config.toml
router_cosine_scale = 10.0
qk_norm = false
attn_scale = 0.102
tie_word_embeddings = false
init_std_o = 0.0
beta1 = 0.9
lr_head = 0.00693
max_grad_norm = 2.0
warmup_steps = 205
max_seq_len = 256
doc_mask = true
Below are experts of layer 3 (counted from 0) of a mixture-of-experts language model. Rows are named router (the router's row for the expert), gate (a neuron's input weights, with its number), up (a neuron's input weights, with its number) and show model dimensions 96-191. Each number is 50 + 12 x the weight over its row's rms, rounded and kept within 0 to 99.
Before each expert's rows: "mostly gets" lists some tokens that are sent to it at least half of the time. This comes from a sample of Wikipedia text that the model never trained on.

# expert 2
mostly gets: "The", " by", " The", " An", " \"The", " Ag"
router:53 62 43 45 70 40 66 42 60 52 39 22 54 67 43 55 55 71 40 41 31 56 58 53 75 51 39 39 57 46 46 51 68 46 40 54 66 61 45 79 35 58 32 61 65 55 61 60 34 55 59 47 73 61 54 64 32 32 63 41 44 43 45 53 32 57 50 41 64 36 43 61 52 28 44 50 37 50 40 51 61 50 74 58 73 35 63 41 83 37 55 64 71 60 48 34
gate8:19 41 50 68 54 44 54 43 55 41 44 28 48 56 34 44 54 23 53 60 65 52 59 48 30 45 59 63 72 58 62 46 58 58 71 44 67 64 47 48 40 24 53 49 30 47 50 36 46 45 69 49 50 66 40 40 44 58 46 48 28 54 61 41 52 40 28 46 56 43 44 61 56 59 42 57 45 63 41 58 54 58 41 60 46 48 64 52 49 53 48 61 53 56 56 62
up8:58 51 41 63 43 42 54 48 39 66 39 45 51 47 50 46 63 44 42 57 47 40 50 54 20 70 57 70 55 66 54 40 56 49 48 44 49 52 19 72 33 39 38 33 33 42 27 52 35 68 55 32 44 36 62 46 47 41 48 51 60 55 64 62 68 45 64 39 52 63 45 48 82 48 37 64 52 68 42 42 51 42 41 52 64 62 54 26 35 53 57 34 53 63 67 49

# expert 0
mostly gets: " =", " %", " of", " (0)", " Gu", "af"
router:79 38 37 58 56 26 41 76 47 30 48 80 43 48 35 62 37 41 61 61 66 46 57 38 33 42 49 55 33 59 52 45 52 81 41 55 49 54 55 25 39 37 41 30 28 50 37 51 56 36 40 59 41 43 37 46 53 49 37 62 70 51 58 66 69 42 60 61 35 51 68 42 37 78 59 50 51 47 72 45 51 50 51 46 40 72 40 50 49 47 45 57 29 49 44 48
gate8:37 49 21 69 45 48 46 54 47 62 45 65 54 47 36 61 52 66 48 44 61 65 63 53 39 51 57 48 46 69 74 49 75 51 57 26 49 42 32 37 37 53 33 36 42 75 48 58 44 43 77 42 35 33 53 69 41 39 42 61 69 70 26 40 40 36 64 45 45 52 64 39 44 64 38 41 53 57 44 46 39 46 59 51 49 51 51 63 33 76 68 36 54 55 44 69
up8:38 54 39 72 63 58 57 64 48 40 40 34 40 65 46 38 52 47 21 37 55 35 56 64 33 64 59 52 64 45 41 47 49 61 44 57 65 39 35 48 30 40 42 53 31 65 58 47 35 53 54 24 58 53 31 48 64 35 44 61 39 54 56 51 64 20 28 60 54 48 49 56 56 48 43 53 52 39 34 37 51 66 52 48 69 60 54 29 38 71 68 56 72 50 63 58

# expert 1
mostly gets: ":", " John", " by:", " York", " County", " River"
router:43 54 76 64 57 79 53 38 52 52 36 49 64 33 50 45 62 56 53 49 51 45 30 66 49 43 50 43 27 42 43 49 38 37 55 41 50 43 57 67 77 25 58 71 59 51 43 53 32 53 40 71 49 51 58 37 62 65 55 39 42 33 45 32 27 62 58 39 61 73 49 50 62 47 53 43 41 48 27 43 43 46 48 52 57 33 40 79 41 29 57 31 48 32 61 54
gate8:54 45 58 36 29 66 54 68 48 60 45 37 71 58 71 61 58 46 49 59 77 42 51 49 54 47 55 52 52 62 48 36 41 49 66 62 44 37 58 66 58 28 46 61 32 46 30 55 52 32 54 31 64 51 41 37 40 39 67 25 59 56 45 59 58 33 43 26 42 54 52 58 39 55 43 64 63 50 62 58 40 40 63 61 62 27 55 53 44 45 38 42 45 43 56 46
up8:56 87 36 41 59 69 42 52 63 63 31 45 34 47 47 40 70 41 34 42 46 55 38 29 58 42 50 73 52 48 45 69 51 63 68 58 67 54 65 53 67 75 40 31 37 31 65 40 41 45 54 57 53 36 67 49 56 58 26 51 53 76 38 37 51 52 43 41 29 44 62 65 53 47 67 68 43 46 36 41 62 48 29 28 35 51 42 34 43 63 54 49 66 32 45 60

# expert 3
mostly gets: " its", " would", " they", " had", " it", " when"
router:23 46 50 38 27 63 46 35 43 70 69 43 40 46 72 39 52 29 44 51 59 51 56 42 47 65 59 59 76 54 58 49 42 36 64 52 38 38 37 36 51 73 72 45 53 36 57 37 75 54 68 28 43 46 57 50 52 57 49 59 39 72 48 48 67 43 30 55 45 42 35 45 55 47 45 59 77 55 58 60 52 51 30 43 34 53 60 36 37 85 44 45 50 61 50 60
gate8:38 52 55 53 28 41 67 52 27 53 44 60 48 61 61 63 68 45 66 53 61 51 75 48 64 37 39 54 49 51 54 29 31 42 57 57 60 40 46 41 64 44 37 61 23 46 31 45 42 33 39 57 51 50 43 21 36 58 31 57 48 54 57 43 35 27 50 59 25 53 52 45 55 44 44 77 61 46 54 38 40 68 53 52 41 38 49 41 65 47 33 66 44 68 50 64
up8:46 45 60 61 50 57 71 11 46 49 48 33 55 54 60 49 49 61 48 36 33 51 60 41 51 48 59 43 39 34 47 41 26 41 60 73 44 53 44 44 47 62 44 47 60 43 49 49 55 59 61 54 48 43 52 51 55 51 40 54 48 52 40 40 57 53 44 84 30 58 45 54 69 41 46 52 54 47 53 48 55 42 59 50 49 58 60 57 27 46 63 23 59 53 32 27